Experts of a small language model.
Training: a variant of SOAP for the experts, 666M tokens, 10157 steps.
Below are experts of layer 4 (counted from 0) of a mixture-of-experts language model. Rows are named gate (a neuron's input weights, with its number), up (a neuron's input weights, with its number), down (a neuron's output weights, with its number) and show model dimensions 0-159. Each number is 128 + 32 x the weight over its row's rms, rounded and kept within 0 to 255. Numbers have three digits each.
Before each expert's rows: a language model's description of what the expert responds to. This comes from a sample of Wikipedia text that the model never trained on.

# expert 20
It responds to: Linking prepositions and conjunctions
gate1:151118096061111148089112143140123134171148130133092087155124135237185104086094097139121087102180103152109151130210106124142135174060121163093088128087164090187104116166127126139152160103146125079119139102139059081145082148140193133128154184085107089105148152144112162145094166173183131111168055086141166124123171086131121102141111145113132175102116108143158123063131143117099121132178104167115118144150185122135109148114116160130147184145082161102154113164157163167102096113101162
up1:066159142126172120158104152090118055103153108137108195139121118090114134108142137123145102114086131143064170139088174122108065102102138105107154143134108134166174097108136119169122180116069092165163132149118153194135182064132123116129169118136116097129060089101125150071063154080114108121170154174114152080067122119152182236166155103129125161147161094153126116144162089159131082168137112185113113077110143127101156094112122132091097146130143090121078135097148136080154161175127145
down1:144098058095151144148110149099119142166158069152110089168141079131146175102131133121132172153182152122117159169182098115111185132128120177168125166136109121127137065161161129126163130109203166176096163139056109124182074126142156042076114131126120108118153131147148105130155097139129066112148107127118100165113075166074119103144136219104150050152107142108152210166078147092119116151142138157080137146163149136115129138129121132145157112125136103146136078134186185125178173107147127
gate2:116149121080104073139106152104210109125102065132167114118099117150081151134133164088184137161185122149160123148182165148109106157133102126128146142118177180152149127163144088108049075085121184150122135155110123126176079138099064147155087114120145147124093124113136167125129128089127110121111087110132173108107161132138112103090088111092176176136180113108113038149163123138068163158116124136088075132116144088131090168129113063120189124089151200102117170103101160160119136063086100
up2:125145136158131160106088144117130105111108060198152150096127177144117146119078060156122128109114123152125076097155103183123168083142143122090076147142126137125158172161140130107101146118088137128204063153135101175180111113100076111126088091123094120152139120092129112118125115149085172107165089160151165100107125109183223118133156116102152134126152126156083103047126171144128155154160135132030133147123118122133120166079078107101145124068086198100088156113088117131133163112125203
down2:173134130142152133131119134122153123099054126172138109143103132102136139121162078061156173136128175135119072160143156163112078138125115116127130149144177097094116188091079112150130142069161150135101138146166200108165115105154127153127127057135091141119126163108141106159187157126155150121140157185173159131127144127169108085139092155106167125105098115084134132152132105132129183076154064057226169094090115084130152116111156071136170127126184110098095182195121082158080167082119128

# expert 24
It responds to: Latinate verb stems
gate2:127096179121166171138103199110184107119110166119099134061143151122106102161103149173184151144123192118146154092079111103062160152125136154175082178117085114111106065123096105107198149138148124086146146132110093118146136124185133164056106126126147130122076100081191064127149165125097115112155111098086090122126164107090107171171104196176115151125088150103122095157099166119147143125102155102111170164124139069124116050136095126101126084112095111151110160101152157193125109105094153
up2:110086136114095117169106213118125137141075167154049182089157091147123148136098132114185124151157160137153149108084163124130134117120097112146051137087117163116089090093065150128185118159133125068144208105171109129135133112142138160098115171155128146122158097155194133087123187123108139133144131072203110099143132088073149163100125114130117105109150152135109126119124083069196110122136055113118175124110090115083141107066087127135171147142174079143107135069131105172100105105101137
down2:150131084146094098116165190137099121144128157129079100136123180163154129117169173157086127182104176118164153083133158123146163119178190142101145120135160067158108134110162151164134150165165154114136105045149109099140166174159130083123147128076131126140122097147129165111104092157070156129096178091150136111161118088139141124133158063141136203114147085144125093117091159146176120158155166080144160141122114134055165162097152123173056144137155143133129057171182149074104156082071158
gate3:099051166177118117149180078156128133121130177173107083166133130214118127114084117180139137089171088160154122124123144107145113153086151065146138145131113162072107099116182103156148052117114124159104110096136120104122130131094120120179136154155156143124115136091135143081101080109155146066119118146166101105116100123145164093127100172171136163180120146132162126149198185169133088145067131133161111113148084116207171147205119123146110049117125164118153071156152128123176071137133131
up3:138190159122136151090107168104150075195189114125117140111123185080146153150134123131124096139142105092083145069136137150116103116108145201117135117108143124215131171107118136101124119193100132086163163146133142125155171086131127155115150120174058137115129109161169152137123138163147167100184182133141200136129170114127089084118124134153091157124136189119124173123172110129102205117213112095131131127175113099117069061147097190116120128125091115169134126059187135143083160135144153
down3:137154140157130100225129120142129121072121092090155101139131163154098092153126146079174147085144179093156092112142124148125099145105095141219159130124137086104089185107096202103135113108098163118159114091145095143138205085164111146141137109121154177105149153117130110107200190103102109081056129151085128144092089124108077099156117144161144168139105122114079117106121105076157137171169124184142159123114131124091121149136121128200095156173203164166097163079139151155119159151117102

# expert 8
It responds to: Acronym letters, at, punctuation
gate2:091133126094098090117143204125139089127075158121084184121117137158088166115168099156130119126144121135116136134105162184154206081113186132101130144135122165114160107127109218142198126129134103116162026098186092097113164128098129156109085103144100186126141160156107158130121115152183158132113148141144068131096144116136105158100113154133135143145194120134176129152089099140116099122079107092129165108120123058122074089094117094116087137067085169070150123143104144172143176183093105
up2:125182072114091099131183197087152101119106187111126142069169125130132113162101111079106167078096166067166136150162136150189174085145165164156192110164103175101123151126118200120159133145130093095124122118118094167134106090116109100106092074126139146143121121209158149180159149138161133135135159155088102145131092148110153178108150193123109150126114072139153134171063133153129137128068125144110144062097135129104091096114188107099055081146132139153127099137093135126179099164101120
down2:115144126124105151079116194158112133066087178112136103105075152148173123104120087108134157182186135106052183136137166125154113103126168179145118135152123106146054134114072153132171145131159065097150088133170085113161103118063138134138175113171145078124125098171079143091098131059099082148151189124139136106116141094118171106135113153083161115109221093181117101098068134105122115111080079103114082160144122106146059128163128124111148105123125160131095099083132135118103109147087106
gate3:112155145183119167142152097135096133138081044136179135153106107112167126103107098122133118128132104059159145077094104049127125175131127173122177196146154143143081149152128121102097086178057173101175178153187140102156100119166124160163091122148173156112155136091125096106152142160154120160198091145139179162139162113044155134147101101091094137161120157112125151175101142075080114114140159107132078133126115128092144156126178105139124043102124121178125118133110137180172109167106108
up3:130091142176113109077116189117068091108099149150164084167187100107134100130132087150137081069115101136093105139122101165170181131121166184176134106130124160098157096126138108187115155106147118182131140092109184076072145150124085121176102169072138161145182141109100143146125092113144102105139111107148113141098146125166100125107091222165066095119112088149181111134101129115092134094144086134151112108086150076132168183150099070107082099098086108145099131093100106091111093170099185
down3:137110132138109125208156152170105115041127160179125160144137173143116073110136146175083152136088186149133080147119163186074118103094142112114104176154122133145166114078127164136102118103136113084134087123124110149106152130109143141098184168061130163126116100164091133048102115156132130146098093073157082133162104146104105164160151125209136148124084111089120134197128153156159078081178144155131084154110160156137113080134208102096117073157139153133098110098152162153096177100140148

# expert 2
It responds to: Word-internal m and consonants
gate0:100157156104148159146141156105152095107084153134093153102129131157103092129113131139115038132120082144137111099111110103131166106165131146120132136136207067134142122086104164175130138121112108043093104103175127185156146165100158123053178127157086159128115105132155118146129086154128117158138200048125136136165133116161179138105139105136145116151211119132142196153118129111115116140133136115178120143079063104091120091113138110116132078059102096071159105108104165119090152234150155
up0:156142104158094178119159150177163057167142154131155172136191132097107120108119122164101133098076120070119110086079093179114155144128116136119170150148124162080154133112159113184093129182193037125146126144120211121152125137085146170086069105075137137087141101122094114100131162133102101104115137129152164116214099062147127171117187076165097123171110116062164116127145109105148089182181114094142076134143135116149123136127138127113120103136098156127128088117115096141142111208125141
down0:129172101113122128163134137126064175127117113124053170149143150104176146106111167089232097126132140122076140136158095144117170141128101077114154153170148125083179151132130144122175074084161098188084107119138130089141162114073072081168146085142073151106101139087066133114098055104147121113102149140135152166092127165153133101167130083093155149110177180149066151196113155084127131115102140182108091109124112066124088150118113157119103129154139092124078113156072108127082121142117132
gate1:100097161139108162130179112108065132139172102171092093165120153133155102044097132140116123126122111138142116148100059145065097106149102180128103146121084123072177137109127112099145100124061099135178147033148141092128134099097041088143115153143095110071101137131184146122113065125142129129167080164118134161118142110157146149113137084163158136138103190093126121088125148127066153127120141124099120112156107122092154161098179061111215114197123117127135168133149155170120182100109113
up1:150144082133117164135134170126168129135101127157192106151132061079100113153205080149132155178124125102132088126171137141158138181200133154146117160075125160149087157105145138119122094057127159110158122103161075102143147129093101161102120112145157150207133138083093097127184119134031175131124100110115153098127191144138180147127113165161158140128113178187135172149127126109129063109157105085129180120081136109146134083105125084110180125059146120143115076143162131113189104131164099
down1:155116221090164086101141127118083143053153127141171164137117072105093130138073157118148113149103139154136148106116184121150123081169110102169135089085175135180084135138108165164068142153166137128113101114111101058116125167165175098138194081129153196093100125122125154138115142104111082133131099126153140144072059175120166087135136142088182084118154094098062150163129101129100110108132106090121145092177084148144147075125115211083086116146108145116103127128140128108118184132165113

# expert 16
It responds to: Preposition in after nouns
gate2:081144122096132165094176097172123087191163124141085173098164139177121116160145126107108127123131146087150101080131169179103099095146172039175197118138134152157140144111135148128115095143171177127074089118209109152182157122197130113130180097106084089131112106178161175177099161175133123214163093154171152183084116130107173099157143116126113140128156185117079151128150136119139117106120140150127141135053135172153165102139129132107137099104151121152143170125125134181123148167082141
up2:161139039115181156122153171126160170121137077135124118164167108129104110144139075100166138104174138132172085094153104130085096134092143030067113139111145137094049118043114135136155144129144107135106112152181117154117177164177138156192122150120135159157128095057139094071144142176138122142194162094128161088142139099115091107112118170093126142123125165104083106142118167116162113158146136160185127146103139132157150081140125150081175207136087161123106183121110161124077108125110141
down2:082188115076119120088132148134092143081094140119123100110114142105085116130151147116123087075181069113125087161154140129179160156086120144116083134074080154111172111192112120161184116124148113174157121124138196193158123161076129185099139150161129087142182108152182122074138141095058134067095089155122181114099144111126122175107082121131114105127105143139086172124089123173172128098175147163082122113099145095142116134197088067156101197140124137088119154133157087155117121093156112
gate3:101146135121111045126149182119148159093091090153077144129075160098177134172160131141206164130103114125163141154122146097210165073177113120098114117192128181126125164121161143133121141123179105115139098096128101139155153147119153061198120136200177079035177144125121122122073096150122102130102131118109182137110142118150084131119153110118115149148131170117107134120095094139113110149167179151111089064081108130108094146068070143112125128062124150103135164151123112137171174144091106
up3:143173134099128131114119159135121110121108129147071091097146184134176090129163109087109171127086097081110141107159123121156169073085106055109135165151133129129157162151155088099093132171138161149160102118220127074119115148108128072164165135138122105120112205080108071108072117127167153141136171126129128154161184112131077125086129109113197141127100150041138101161138170091128141160110151130199131145144136073117103109018148157141121151116124173185134117098147107160105126087116150
down3:206088154093145104137179073101130094093132136185107133156053156129182161125146147144124121174099073096155113097164135159156135088129124120145159121173123094114166131113167104149094104115152090087151108177122114155105130116103148121108157114148109090148152093064091093137118166122108032081123118169132146091124164146089149135180166123129188089111175131096138093109121163162159099198130182174198071136096139096171070130082135123130137124105151157154164149057139072136109126130112092

# expert 22
It responds to: Plural and s endings
gate9:117125169113202098162146123117088108148119139129135047099152148112092055102127144087148111108114096189066120113174141160079096163135061093128056146111085134172166129147118080149175182133108104095119129182116115175084116123121087148134153099143146124105068136109116134137166198108160131104142069121143178120126160126127171099129117176108131165131105184163091133177204202110155129120125155103098156093119180167086147145144157157099109145151146122187172122096125167100171119153155138
up9:128177071103148156084124156168074129085125070138145116128137091103091117053139113101104117136174159142130069185082135115168138165170082088088096135062154140078145101123173134134143166199131070056064088141121129158133125159111104121138102141109141138162097135141148085172154171059136100097162114134165152136142113204099138102156098112169128146175152112148123156175101185132174175135138159155131165157160132109085122127102113122081108145102129164156083121094120124139167177129168190
down9:136189129120170130059143088150103134205159163143152173064133145116113162145122176150128109154110108136143092108145161105101154120114124169142115108144081079120102124087073165159096129164164150154113167164082110144073076097090112146149136081103099105144108114133149136143195121140151115164139101157196080124159127145130097136126132171128165088123142145104114165120176174246122163149100101109123097103121092150137144099180133171168157163249146128152148077130124145155109140076124123
gate10:093110073140089119087060112128113073125088073063132127165173093135083099105089095151093145167104111143153113144142105159135121109118150106134093146125128128110132093117127131108158079116136145161137144139103043135124153097168157124047114130039076131128142131155117118115190126183081110148106095153096114117061143071118082143116163138119104128201115167099131108133178093088152127147152152166153091176182159163071138141162157089103121105155208145108171100103119131159128058108090123
up10:113124154098075112057173118082149188100102131136150132136108155118173141126066165107124090089181153134102167122077102089132169087155125115119108114127140158070154155159159109147175072144156094078190087121130145156165110123114099159073118091134141139095130061150135162145097071143144179043176139129123153105153148140110129119138070131051116176075107092111149148094079125201089121119120112142125141159118185122199141085122155070157130115146176129113132131145128086122076143096153146
down10:112186107136117119096151099205111156095076152118117128083127061122125139123166130135117091163097097131119127137158105172148115150144128096109152063145108087183145175036110140142075156127093143141180151158120103122092208123140143068135105126172135090167073145134097143141178144202122104196127096159083125149165056139107132132138135095121121166109078124123129082125100141120112055150160095164112137132123205106128078087150097178090060112108141116132153101137141141122107110082105087

# expert 13
It responds to: Verbs and prepositions
gate7:086119111105158125118119124113167110155139151146114155171109115091103121150100107160136131093114151101107096082124097148143158141149147127140143094152171089151152089108055135119035132111130125139163175125152117120073126066000114090187180170186132125189142147112145088144153091102149148046089140142089092139121132158091135102162106072162098074135137078076118112141133137122078152135143116120140044107160083209192145089135125094120125150138147153127132155101125085140116145106145118
up7:131117158121105113156100098175101113142148080128110154083123130162160139119115127045129149121136089149167167184100099088156124165095080138162137149090115152119120083160138109131143130126133165146084077077127075143161111176155119105116169103119104114131097144104111129153084150124113142214195093113171140110102107109209182138059132131090163207088088123149144152113050076112141136168168090129136179147069107056105109119157139109155143155154135115087115055188168131134103125149142124
down7:072137118171117111125091168138103180133195070158164152120102145113154096100147148148096107102130125134095125168111161120099096104081079105145130137066115169162167096111174153167138219139106142163126106125187146084094092099047105160150118115098134143117190090170142118100131126147159122129143078165175130189104135155086150086115175098147166127115173100142117127111174109146130116167156052115092123178111086101083114093148124127119085157141117111146123083097172130157132134133187032
gate8:101110158151167109111152065088215210121087113129131165097108133130161101126155093136107118153092146139139071118153083146103135119119103053100169159114133124131099192093111096161130125117118070147103159130083155156121091135154130150099129107130112125177112153187140115079104111084122168112161085104079133157160140108094194126083090135151130107113160155185074138088134208047115114130098168143148158139163182103086099101137095101129102086110130167074150142172133164158071111131080096
up8:076102151167142051180122100139109154042080173199120095219187113118158160092176204117108160134163074080174141167168144114124112158140107096178156130090121152127124147072110097171136112099140127182106172110131092109070160139079133065106133110204111123090133126100103127107092134135132202161145140142128102120141145094137138111090127130157131130156112140128141165123158133175155118143123206072144078134143155143101088130123127096124097123113197103150124115123115089122119122118164134
down8:136088117112107176095134093141177164128179073152107092141156146181085079128115181161145104061138182156112147105155098167067141140151105142096111117115066102122099164128165115121106124129147089124137107146140112130131143186119089187129157149151149099158131153097108153152106164172104204142076138067152114125081146075132085135173155174094157059068113150148100122083108145122166084153115159109105165134170139158107128050064106151142071173108101102140114175133152186120105142132071151

# expert 5
It responds to: Name-initial single capitals
gate4:199138157112166130105124134138118153154126151058142179145103076147077083135072100107150133094196138088090142077137107094129128130132164152093132147102132113191108101103108134194143130138091143118098194111139076098165103145171129150138154169064091059102159088089199069145157095111125095139102154180112126158137130118148147237148161117155100115112119129082157095165108143125132160118165115127155139146160072119152143163107086175146149143153195114181091123079140147155149128124110157
up4:190175142110078096094155164106170104113097105115186119142090181158092073109089090114111127138168118094122124153126123142148147070092191047074098135163189125152130109128092189145092160074126128120129159127102129158130108173109097114152112136143119139148128107146123136201172116142191116108161152126146115152173082104172134129097135190080121128139113155135152163091120147069141150126123142169083160109161075157148130085105144136072146131123113107168136054135212201117162176153095118
down4:095122106118137180179075138139109148120118109128101156144112128152119119179155097074146121143160092105090129134114129141099143159108154123171150077108158182185144152151142206186151101101115171052117174162165070154158162146127126181130124115085165113177169176085166073121163199119120160124149138063129137128114116132102119160108135106101144135107144109105132149143111129211097163139087156089133165111141124126058084111167190181135172087103103136180111148159151170184162196115137114
gate5:136129182216131097108083163068146137141073121116162142083164080124196070131135134135142143062159168127058128134113143170144142127110153154136184115158117119163129110139145052128105160149177136167129104132170110089164111111094054097119114167091094103089088112092190132148170187088083137136132152128152154155100153080134124124148086185107147117105095179111117114120157101101125175102194160114113099090183156162106106168180167114104141084134143105108090098115144101108079106147152142
up5:105121149104093157141093118132131132111157084095100096138104165086124163135158117107074128115151089120157146042145140104169134098103096142152135152079105132115099117129187166122141148071113134060104104097134131125098068136148113126188102151163175159131110157137089114123195136166125087102170128115102102134174102130094080155162140097202165143224100074171128191130121152138170175137129089162086207123109173094082104095121156120130049098125157138097155140115116107113078166124085088
down5:165084117082157111083126066158101150151095096084119130124219163182134100107141083162170126120136114189079131124110114106106114146143174119119085174149129156156133094120136106155112195093173123151118072131117167138112181120133151064105136165092130154139149085095173152082130105122126153125151097150162120105089159148098122124105089181097154117131127095166144146099135128176170144148151150119182110066173109187111116079131190098093112193148162178114122117089084086135072129090210107

# expert 28
It responds to: Short mid-word fragments
gate1:163164066144135081099082192132119175147123113099114147125126128146119096120123125101146110123116101110181159101166078173168136100114136121132125066094122141168132131126114099098125111109108114066096083120097138160082128119154135045123121085167120156133057154180169131137109087151148188110124073100117140165127106128139112106144068158153187089160154194078132133095155127111094219161109155105132125128111158189133178155156164184157184148122100102111141112128132155124233149175091116
up1:142137126095165172106159096130145173182151127176058115174183131099146087136152166116185082152160143132141128081139166111137088163071180152167083246165193135169111131112119114109123124136103160163130104121087134076134079109045138081060088156115114147156079148115126129156138107169177173124092155100134136129138130128059107132145117141103142178163145144102140133129142063083172119095104197109137112151107134209150150136130090151113160118144110102103110127123157118143125119163144140
down1:121089158121137076120109158046114115080099144138130126136158168182135066177118089092138065097133150148166175126208104168164187171123142115134075112200187120097146154090128152137163123126160126135133132119168138109142130103121107112138153080109176137124095113129112131145095152134090119095195119112132114096138165124175116126125150137121121154160161152130138151108107127163107099223099131112155142135130041111089156105099166196095135099100107140072131061106164072117095092112206165
gate2:055113167174131186106107183122129068114087146131145095178107084133151095098148104160113144135140134108180186123157133085151194132084148104122103077131177113151136071161096154116127149146189145123117123085155103111166185133177050113144103150096133150164122123136129176122188094088134085091143169144093112173100211136133075181122158154141079134103116105126067120109145126163077111159165085110153141195084076124151114118147156120129135128099145138158133176092093094150093135165095144
up2:127087115131157115111126147118136125060074153136130135170154116129165082103146120126141068087151125149168118163110119091137148113060140060125164084119123150122095131122053130096141159112105100093080095169112081108197138041114141112074093173103141108173109111131121139146097150103078098143165098155136114096135172145161136127162103127114118091103151132077102114095166148066120134201117104142171190133075136139100103086147110139158126160133152140178108160065114053223083129125146164
down2:108060112119145097108108148157162167132127168077131162095110118093150106108139063106119093170147154146105099074120153070117102170101140095088130070084146097128158072064095104154075107112143145113130171108153163168149120102075107177128102116145149180122108102196172169078142107134139125082130121089090070164081174155072125149149120119131157084118171084133115141138155115131184204120134117078120114175123153130090139088157153098143134189084060108076119127102158133153177168103112110

# expert 9
It responds to: Table headers and headings
gate1:115063088162138150105096097142128109062183150119084120130165116110092156146108140111099163092118069122152118135083124189145183077126094160166138147170131140093148145132152147149166127071152127150121175087147185127114179064107137104034073152130148117148176099078130119119120109145146112147101097067106112131133132093094106128143108117103181144080144100122118090126129081144163133176095180112159068171080057113132096062120144147113133158155102096147110060085181177171137134121141115
up1:155114114115100096163092113156093148141112100132099159167105118127185157164129149123107172138152088121179133164105203132135150129158060103085140131197163133146139152104129120167120130146138103101132097088100105141091082120095111105115049161068146136119158126079123120138104142140099103120059181087142155183174121121084152087111144199186166134133153140174136153075102046140117130141145159147205168158079125150148094083172162143184141138199136101086131068119135108105089163136138151
down1:113147120176123165131169135116094099134076180112150185132148104165083214132112161145046168163118123175127134156171082130146116129069112079141142107044129139190124098107149127140165165107085136116099124067113094126155199095159088128148131161175079137127116142116123132203177150124195150089127124109130093108133133125154088142124159122080118126149121089110150127135124084119176068136102152137090122129105124028072132170101127083113102119118141158135073150152153076084119124137166146
gate2:130096093147159136074134142084133101091147175122185157202135141123103169064156136088107130176150182068133129112138089114111123091119155220106078150133130109126145175167126209127125173105099139146121118094100125141079104164113042111137085160147125079184094102129134140111117076104205122105092153094146131142081130101118149155140095138140137104148123133122140196062156156140186173137126127130116087207152146113152138117111163129164139133105089137090112149143203093095158086140109117
up2:124115105087178095123144106059126140144102167112114116161121195146103120138146196075114090167180148127103141124166098188093133189119077179144129158127136143111115148132160170086128044155110148086060140113137150143142130151113169121125152151123173127174156169184126139109148108101124116133186184150149108155082172120137072163155074129159084110069169130102146137116198179132132154109139097117119102175150178123087166182155098111154129163070165189152142131104107120084102080158123143
down2:101074071101122159136097083122144102155105113126134133117162178115138120130101103097185180134206128081206108146186096081118130122113181124151150140091128137090023134059137131125140147089148170087127175118129122094095143142132123107116074150095188170141140121129106106133082085125103063151108140141128166115085153152142158145195093119138157147159126083166183128133106131188141170089124187134117082132110181180137181174136133156145101134190079123152124122130140171087144088143113143

# expert 34
It responds to: Counts and demographic nouns
gate7:157144122091128130137122121088173087122110130137172151115133186137168130144127130111152160086151109145071080196142155135143166174140135108098094127168221182117075095093128107182150131230129149139135122157115089109176110143187148067133137165152169175131094093162123087162138126086060106141135119164109154129164096188158104096102145136111161138119099125143120107090113158126105127086172117094129098078166105091109106138146167088080151169168116160159185092165099113167202100142123095
up7:070139112136081110135139162155106175104186151136104145094100161141165159123118131107051112142109101136133145104104104106154209093084123159143137126136112093091182124116076096095097151121072118145163121127201126085152141080133114144132145155114062127166229083170131142115140106131131129101140175095097118149119118182087103142177142105180199102124102104073145149136153063121117147168136119175130117097162162161120115154182117156183102097054176163162107187078139094128108126114119128
down7:139132132150160114164136130157144166129114110148124162165089130101117156151150120111150110129163103157097108166073142101119160154113114101162099133152185143112100167095127059080133093175104136148102076102121125112167114169148112101159187142099143117083149177153120113125118066158115148095231144133136087122145190139154130186153142060109171093146181197136140169145093096105157119095113201092123204064156118084095126151179135134112063154138130086159182167117146124111200144121103103
gate8:101125131126172151103133093147106145095154104116194110112139131084137140185158190117115165123114135102090136096088156112144147143134188075138115165084153158149145121086120105177115124122172157156136069140179122123058102075133148132141155067133129085217070138155146082143120107133118066174190093172129116146135113135085115113165153122126125064085132056118184113126109116093112147082092171121149126107137185162096051110097199104110110196094168112127150130159157148140123170144135150
up8:096140116154130085078126141102085143131120111095154133144045182123074159201131099100088151158088122110109118061104105094131092174171098121078136128069122144189084165157127101119123177178102154145135106157159082134125122114177153144087146101172136154169148131172139108106131120129145130160118122166110133129190063113062155119211129153077182086084163088037163109166138123169115131098111120121207116142116104136085139115112113118150117153181129120123169072139140089125120144128105149
down8:138163105112076149144139152153124166149134088138146133096177071136079163112084145182129065143173173149094152165117140110101068129144135078139098075139128159196042143139173169134146059159176137100125090151108159156138112089110086147162125104134085119116040124090142059123107088123177155147096127086155151104138093136122130190108103180147160137155170091101162157155099140083127192121127128139157143141103094161181104143118109113106100127145142081180157102094123190074112143110146131

# expert 15
It responds to: Second piece after N
gate2:194095065116125169087127106103022088147142079062109082140176137140171092059109110139141128100099158097135124127130131179085127104133099123186113138087116091172130081111168150111116135129081141130130092067131118154090108105106107144080134137091140132143085053115137119133122163110139102172167097170114079139101164091134093093099050118150152109167138142117151094161155130169127149166132110145165100152092144093118123150098146119142116147179162066119140190145116095114155130105226158
up2:141126035175200149098154093121101108151154108113163077141115159116191128120158107133129113136140104175140128089158133168173143068060135107169095094115070152135124144118094153157101116107103133191126146106140102098157179123107091171132054130128138166110090065150129134117130166118081189084154110139102132140068144142131093117094148059133122134128130100136128128176114184151135130205100086085162135086127113126095140093080090168158115160149142147094119072170133090103160079167135061
down2:180161127093134096168080102078127087105166181171146154160065094128124139154158168106094186106128106130127151075134173104122142108141070082153133132166179132160168094136129182058152148104116136091142091135146118113106181119206113160089102083039096118152133167196090106156110150156134126161088144188126100138154101168131150125089106132117078144157169087087136094177141108136152152162125127117171106154129061164144133130089067123067182137095117148128132119120138084111129129077129151
gate3:069145082140161163144201140154147114082140122136137158094098149123173131131120122172128146089137131155183103165141100127169115143090124023074113118164134124138132151095140096161110087139122089117140138140165121101078094086093111177160143124100175144134087121138104053123088148177123108084110125115145077140129096090079189158066219108159140098159123151109143162111181145204110058128124157085147080096130068148144124169107121158158112078149136156138177090139137154103154122147096123
up3:155088121111097099087134103173205192138099170194134130120112071134127084106150150129121114132183128099135097115137099099214150140114064180133205122110090114080166110144082112103110142091126185097136194126135096110170148118088170157154149085100143084132126097134126153142124137042102110151141119126145133176179144101108120127151067067136115171157137144161128114105130033086132149100119145147120130122076130135099115095149155141126067095175171148085107169088171114108152134116094117
down3:110154180125154107149130154098074127155073165112140133103092172150134064092179127160143180098105153081128138093135152157087155159048141114064088135176115141104158154093154125201189090121064154094125126151120170139126168137117094114184107070108114118141140163130161146184135163157173140117111169133115148144129120140141127139074169090178128143096141153050115134147174171150153129131170112091169128111131145077197106117135114116129163184108128176153069088141150137103091198150168146